config = dict(
    num_hidden_layers=8,
    norm_eps=1e-05,
    tie_word_embeddings=False,
    max_steps=3879,
)
Below are experts of layer 2 (counted from 0) of a mixture-of-experts language model. Rows are named router (the router's row for the expert), down (a neuron's output weights, with its number) and show model dimensions 0-63. Each number is 200 + 40 x the weight over its row's rms, rounded and kept within 0 to 999.
Before each expert's rows: "comes before" lists some tokens at least twice as common just after its tokens as in all text. This comes from a sample of Wikipedia text that the model never trained on. Tokens count by the router's weight.

# expert 26
comes before: " The", "1", "2", " In", "|", " He"
router,226,232,250,197,108,179,264,206,256,175,243,121,241,247,190,170,152,272,153,147,184,198,81,154,119,224,246,188,225,149,191,231,211,244,167,229,182,138,129,147,231,194,168,159,159,160,190,293,239,193,200,129,200,200,253,262,192,176,174,206,241,241,178,191
down5,217,236,204,253,209,226,239,218,168,252,169,165,130,185,189,255,199,177,219,202,188,199,219,241,176,247,154,161,188,174,168,216,169,204,186,235,172,152,255,208,190,140,215,165,235,237,214,132,192,206,178,215,235,244,120,168,204,238,92,169,92,211,192,205
down6,217,205,197,275,248,194,188,239,241,144,198,220,152,223,240,192,135,256,218,254,108,198,226,293,179,164,178,211,203,172,169,130,208,195,201,201,221,183,198,184,176,186,200,208,256,266,126,257,214,242,168,276,195,171,225,273,217,176,243,255,201,243,212,193
down7,218,153,245,168,213,272,233,241,180,156,194,297,116,239,237,191,194,208,108,206,224,165,213,193,226,204,226,159,239,153,229,207,159,181,202,228,223,225,153,198,281,195,206,204,213,192,234,180,170,176,219,140,169,230,211,173,213,192,197,229,177,142,221,230
down8,228,180,201,225,248,188,237,241,150,249,289,216,222,220,190,185,203,182,177,154,263,257,182,182,227,218,162,212,213,276,169,147,202,130,165,250,223,182,208,163,242,199,234,239,183,174,304,154,164,159,254,191,180,255,133,234,237,293,204,160,212,164,206,309
down9,219,217,179,148,160,159,272,165,119,218,190,257,185,230,170,206,215,296,160,217,198,107,126,175,168,161,211,203,138,166,170,225,150,202,223,188,203,170,230,213,162,200,301,171,215,190,236,175,205,155,227,218,181,210,221,169,244,213,231,191,112,213,132,132
down10,167,225,194,204,183,207,182,176,247,241,78,160,150,181,198,201,215,217,178,199,168,140,205,225,173,208,206,197,173,145,237,254,173,200,223,133,184,242,207,254,225,189,198,154,170,210,120,200,242,221,92,218,210,212,263,187,199,198,175,264,155,204,196,85
down11,228,234,234,231,225,115,190,157,251,168,228,229,216,258,177,183,182,211,290,235,233,278,233,193,177,204,244,231,232,148,251,206,244,227,220,247,216,221,244,192,195,175,252,192,211,176,255,209,275,180,208,108,185,158,212,173,185,116,184,161,292,230,164,194
down12,218,182,224,193,254,190,173,155,159,217,233,127,158,203,175,209,201,193,258,127,137,183,218,266,227,272,174,182,181,206,217,136,201,151,261,168,221,185,216,177,144,167,208,150,180,201,236,208,195,214,194,163,183,204,221,210,119,194,231,227,102,250,209,250
down13,202,282,222,213,142,214,234,235,175,254,144,160,231,177,222,225,183,209,90,213,180,223,216,176,247,215,224,166,202,209,53,185,183,195,186,224,262,174,129,222,143,178,154,180,193,195,210,225,192,169,241,124,245,224,204,223,175,238,154,272,191,154,197,236
down14,216,148,163,218,196,142,238,133,275,140,233,243,224,227,198,129,189,205,259,244,207,193,171,167,216,283,159,193,307,225,165,204,258,183,191,256,215,219,230,192,202,180,144,194,218,171,279,220,182,186,235,194,203,225,255,275,223,141,159,212,203,223,277,189
down15,133,142,205,222,129,157,169,239,224,174,156,174,181,289,280,154,154,192,269,195,180,170,220,164,186,234,235,287,184,155,167,151,175,205,197,183,197,141,216,194,218,171,213,254,178,201,164,224,217,125,156,215,202,233,233,147,223,183,205,191,175,296,190,188
down16,230,154,204,172,254,233,197,247,236,156,123,139,151,184,239,208,195,191,127,210,132,212,216,237,206,234,210,133,164,204,164,234,243,173,221,185,166,262,180,253,229,208,222,288,174,237,187,239,186,193,131,292,211,156,247,210,149,198,221,163,238,183,152,124
down17,241,179,193,190,165,198,195,181,183,162,192,230,197,185,224,253,181,188,122,275,223,202,269,155,243,91,232,203,202,286,118,241,189,197,137,253,185,135,236,164,120,170,120,231,211,227,222,182,284,196,211,243,178,201,140,182,179,215,191,193,207,166,156,213
down18,189,210,201,235,165,225,165,112,222,254,163,206,127,166,262,210,122,227,225,274,169,230,211,159,210,213,218,203,213,180,183,166,217,170,250,232,203,208,230,155,280,203,177,167,252,150,142,179,229,193,97,203,161,167,148,232,222,247,164,160,190,141,245,188
down19,275,172,229,184,144,184,205,191,229,207,192,235,297,162,155,136,203,268,245,238,238,162,207,131,268,184,198,199,209,164,199,274,208,198,266,239,174,198,216,207,134,152,142,213,123,164,181,216,228,204,268,156,154,220,184,159,244,240,149,250,214,150,188,168
down20,209,235,222,217,201,181,211,162,238,178,243,207,170,280,142,254,181,210,211,228,257,201,191,201,176,126,262,191,227,112,207,230,144,222,204,207,244,212,211,227,158,230,225,153,200,229,220,173,240,144,210,181,247,224,192,164,187,176,205,222,257,191,159,200

# expert 6
comes before: "-", "|", "==", "The", "===", "In"
router,95,218,296,207,174,285,204,218,200,196,114,140,168,243,221,181,182,234,135,197,160,133,114,229,192,200,237,226,204,185,284,220,229,265,262,143,213,228,231,216,268,233,232,155,187,161,151,233,192,218,149,199,249,168,198,188,192,171,189,233,167,234,159,220
down0,214,247,130,268,146,159,185,192,178,153,191,178,161,215,190,217,168,222,106,212,189,127,205,153,176,203,170,155,165,183,169,251,192,288,153,145,174,225,178,241,208,173,217,204,166,202,154,167,291,164,196,247,239,239,212,193,166,168,191,225,176,312,221,193
down1,105,194,209,237,196,203,134,223,205,166,146,129,161,265,152,189,170,164,191,177,235,198,183,203,195,241,263,210,210,250,248,189,195,148,189,160,270,214,204,111,214,174,221,176,212,215,165,203,189,214,235,224,213,176,277,180,124,151,230,222,204,197,225,163
down2,202,212,193,167,148,215,205,173,243,163,196,216,262,237,200,224,207,180,259,192,196,160,188,159,233,189,218,205,226,175,157,186,160,240,230,153,205,241,186,200,189,205,222,203,251,280,205,226,164,142,184,287,240,239,121,137,129,200,129,226,273,224,324,195
down3,141,168,138,203,135,216,270,212,172,235,135,226,125,211,160,210,214,194,240,215,198,148,182,236,189,233,197,177,198,146,171,158,158,234,160,265,156,136,194,219,203,251,230,175,161,261,190,167,250,197,195,220,177,191,252,219,163,235,102,165,222,230,72,229
down4,249,134,221,201,178,203,232,183,280,169,149,192,215,163,186,159,240,202,182,195,151,221,160,243,218,255,156,232,248,174,241,251,186,320,261,167,171,224,258,213,205,200,154,240,203,222,213,138,190,154,225,196,246,217,310,129,190,160,246,195,181,224,201,163
down5,232,245,219,190,166,200,143,217,188,160,198,186,144,202,262,202,150,149,199,179,97,206,142,197,271,201,214,253,222,203,251,215,124,218,144,258,156,171,158,207,224,183,286,265,168,226,132,246,227,136,178,196,228,241,206,287,194,169,197,162,265,178,182,219
down6,266,187,215,158,197,194,198,226,201,249,217,181,265,191,206,179,150,224,214,232,265,244,204,149,167,218,236,119,172,268,203,185,231,181,210,258,169,183,152,156,171,213,246,222,167,253,228,188,107,159,223,211,185,193,163,205,168,317,170,132,191,191,194,277
down7,246,85,218,144,246,194,211,161,222,128,194,281,258,262,236,207,160,278,161,146,220,128,189,197,218,237,219,237,180,231,231,219,231,274,205,166,264,256,156,242,156,196,125,211,249,159,225,208,249,178,237,220,226,230,249,186,186,152,260,207,193,256,234,157
down8,212,187,247,118,290,199,238,182,200,197,196,185,278,231,172,168,241,249,210,254,205,217,182,152,186,143,206,204,167,247,115,169,242,187,223,159,196,130,182,216,139,221,134,193,225,231,179,229,174,236,216,227,154,135,219,210,201,214,143,215,193,174,160,152
down9,214,209,158,225,228,228,160,231,105,171,168,176,192,241,222,203,204,216,240,208,218,268,167,232,222,169,253,185,202,231,186,133,163,164,179,207,314,216,172,153,268,184,158,214,215,217,150,235,113,223,191,157,177,197,296,183,128,154,153,241,246,186,166,168
down10,211,233,209,128,117,207,223,220,241,177,122,155,183,150,241,246,244,189,192,158,148,164,270,237,200,228,167,233,241,187,181,243,125,209,191,177,202,165,204,182,240,154,232,267,190,192,213,250,279,147,177,234,226,157,265,180,229,142,190,233,207,260,241,144
down11,155,178,258,281,220,225,177,200,189,228,124,280,213,210,183,276,235,223,250,179,184,181,242,157,173,290,219,186,175,129,209,173,211,126,203,252,245,197,212,133,260,242,178,190,216,170,177,194,207,167,176,206,147,198,190,229,144,223,167,289,158,179,183,224
down12,221,202,197,220,286,226,181,196,209,165,199,195,193,182,163,159,242,251,212,220,233,212,213,241,224,235,302,179,177,176,203,167,285,181,120,168,127,203,165,182,134,276,148,215,179,134,271,186,272,219,193,190,183,185,165,275,255,198,236,209,221,232,257,267
down13,250,153,206,258,186,150,191,201,222,198,197,169,177,180,226,235,181,191,163,200,250,165,202,160,177,174,144,290,113,202,207,255,190,163,212,241,215,238,199,206,305,152,189,232,172,198,258,154,175,169,175,182,133,266,151,122,236,272,261,180,273,211,168,218
down14,253,192,164,100,193,187,226,180,218,175,188,200,147,155,238,170,143,214,161,200,184,123,237,173,132,224,164,268,296,164,165,207,181,170,201,186,247,215,279,243,228,96,183,256,206,189,168,234,223,150,240,189,205,203,213,175,224,122,208,240,241,217,165,183
down15,186,181,225,219,314,253,206,218,178,186,204,236,205,200,183,156,207,228,276,169,238,187,198,174,237,213,181,158,237,246,189,127,220,145,172,245,114,181,206,197,142,208,208,208,195,215,233,166,199,168,268,207,260,224,108,301,221,238,221,94,305,161,189,244

# expert 24
comes before: " the", " a", " his", " an", " their", " her"
router,224,297,163,192,283,190,220,163,220,213,127,209,203,148,141,204,207,224,153,246,155,166,201,260,231,233,135,196,268,146,193,216,188,224,189,161,225,127,232,296,249,169,245,248,254,177,253,146,196,167,142,204,199,225,240,201,139,212,234,189,198,269,234,215
down55,203,204,288,290,217,234,174,178,218,197,152,250,174,159,165,126,222,181,170,249,227,231,220,167,166,149,215,203,206,171,195,176,268,163,217,166,157,175,198,321,172,195,184,134,173,231,212,225,283,223,177,172,174,149,164,158,168,235,219,222,220,170,227,205
down56,128,188,140,172,286,144,184,158,185,157,177,252,156,144,172,191,178,221,175,185,171,215,219,261,180,200,221,170,226,254,214,183,207,265,164,165,260,192,157,190,153,327,229,225,210,194,241,267,180,154,204,195,254,183,175,213,199,161,203,142,134,244,256,240
down57,193,182,194,258,232,185,206,153,224,178,267,224,159,195,175,181,216,186,192,156,212,241,184,193,190,200,200,248,226,185,214,217,212,163,227,244,153,178,226,174,253,184,165,189,156,205,144,226,203,99,199,143,186,285,233,213,191,97,217,234,283,154,239,137
down58,168,207,181,195,209,180,210,174,258,160,217,259,230,214,206,178,204,216,197,258,235,181,167,229,189,254,228,233,229,122,127,224,288,237,243,211,185,240,120,210,192,217,192,202,243,102,140,222,166,101,226,155,233,184,164,224,203,94,171,272,152,273,194,213
down59,182,146,206,141,226,187,173,223,190,206,215,260,222,198,226,253,245,211,199,244,178,219,193,211,168,159,196,285,188,197,200,253,204,167,175,218,174,249,169,179,149,255,134,212,171,228,128,181,246,258,98,228,154,146,204,201,181,192,192,202,274,297,186,212
down60,228,261,123,202,191,140,196,248,186,235,133,200,188,193,224,203,197,199,188,188,252,226,181,142,277,228,164,215,196,181,146,205,196,123,152,200,146,145,186,139,216,174,170,179,170,217,138,246,218,167,227,138,180,220,217,206,196,342,98,256,267,208,184,233
down61,177,214,195,288,201,150,231,161,153,216,272,262,187,224,287,137,152,236,216,198,188,171,188,236,137,203,211,241,276,224,174,161,184,208,204,205,180,208,167,218,247,177,189,236,211,185,172,183,120,139,211,176,245,126,178,170,171,137,220,230,169,219,212,238
down62,144,232,110,274,223,157,197,202,176,213,188,195,199,247,269,211,263,175,140,267,223,210,212,182,212,255,236,237,229,216,204,253,180,240,260,113,185,229,208,249,277,214,226,222,176,200,237,212,240,193,228,233,217,166,194,205,249,182,202,215,184,226,280,247
down63,165,204,154,218,236,241,194,264,225,126,142,199,242,155,240,187,207,156,220,195,137,160,153,210,161,147,99,208,244,217,249,190,126,260,172,168,250,196,193,184,180,214,206,222,251,127,189,226,160,259,207,182,271,198,141,203,165,227,169,165,238,163,186,195
down64,217,211,154,155,167,240,230,308,150,162,143,184,185,168,201,190,245,217,202,218,89,199,174,260,169,208,258,181,229,200,262,173,182,234,200,193,126,287,238,188,172,180,210,154,182,194,227,300,183,174,180,146,259,211,254,178,175,212,165,243,153,235,234,195
down65,232,184,230,244,214,134,222,203,228,183,180,184,215,245,174,167,199,184,209,251,226,174,194,175,239,251,167,245,132,226,134,122,209,259,274,292,171,260,251,263,258,180,205,177,184,190,142,239,241,145,198,212,188,156,299,199,165,160,180,205,201,193,222,199
down66,157,253,198,201,234,134,229,144,247,271,134,169,178,202,108,166,160,142,136,187,129,148,172,223,238,216,182,104,209,234,124,180,195,186,169,166,218,218,205,265,273,228,279,213,269,223,227,202,180,162,190,203,233,202,244,195,163,230,176,240,206,255,130,242
down67,213,194,226,230,217,178,212,139,168,168,209,194,174,186,250,260,242,144,134,255,138,207,213,161,225,182,227,169,211,208,178,221,158,251,197,141,210,152,250,225,244,235,207,211,212,221,210,201,212,201,205,266,269,157,223,271,280,152,175,199,229,157,200,211
down68,198,217,174,153,179,240,207,170,135,201,250,208,234,200,220,212,226,229,204,224,217,234,103,178,135,226,195,143,253,192,199,192,259,186,132,169,225,188,230,258,80,142,215,204,266,202,130,160,188,262,219,223,299,169,176,185,181,243,169,160,201,195,215,203
down69,226,222,208,152,130,232,208,230,197,241,199,201,192,232,232,203,214,198,180,163,135,240,212,254,246,254,232,221,266,182,234,212,130,207,216,231,211,209,218,232,145,188,189,185,173,238,229,223,260,256,267,158,263,166,237,209,219,185,285,155,231,214,242,138
down70,158,221,258,210,195,217,132,186,224,127,190,221,200,236,217,195,191,233,207,189,220,214,232,225,138,204,259,199,180,225,235,202,142,213,149,166,321,200,241,203,255,242,125,113,197,241,224,138,151,235,203,161,149,192,264,174,260,169,271,275,236,244,141,177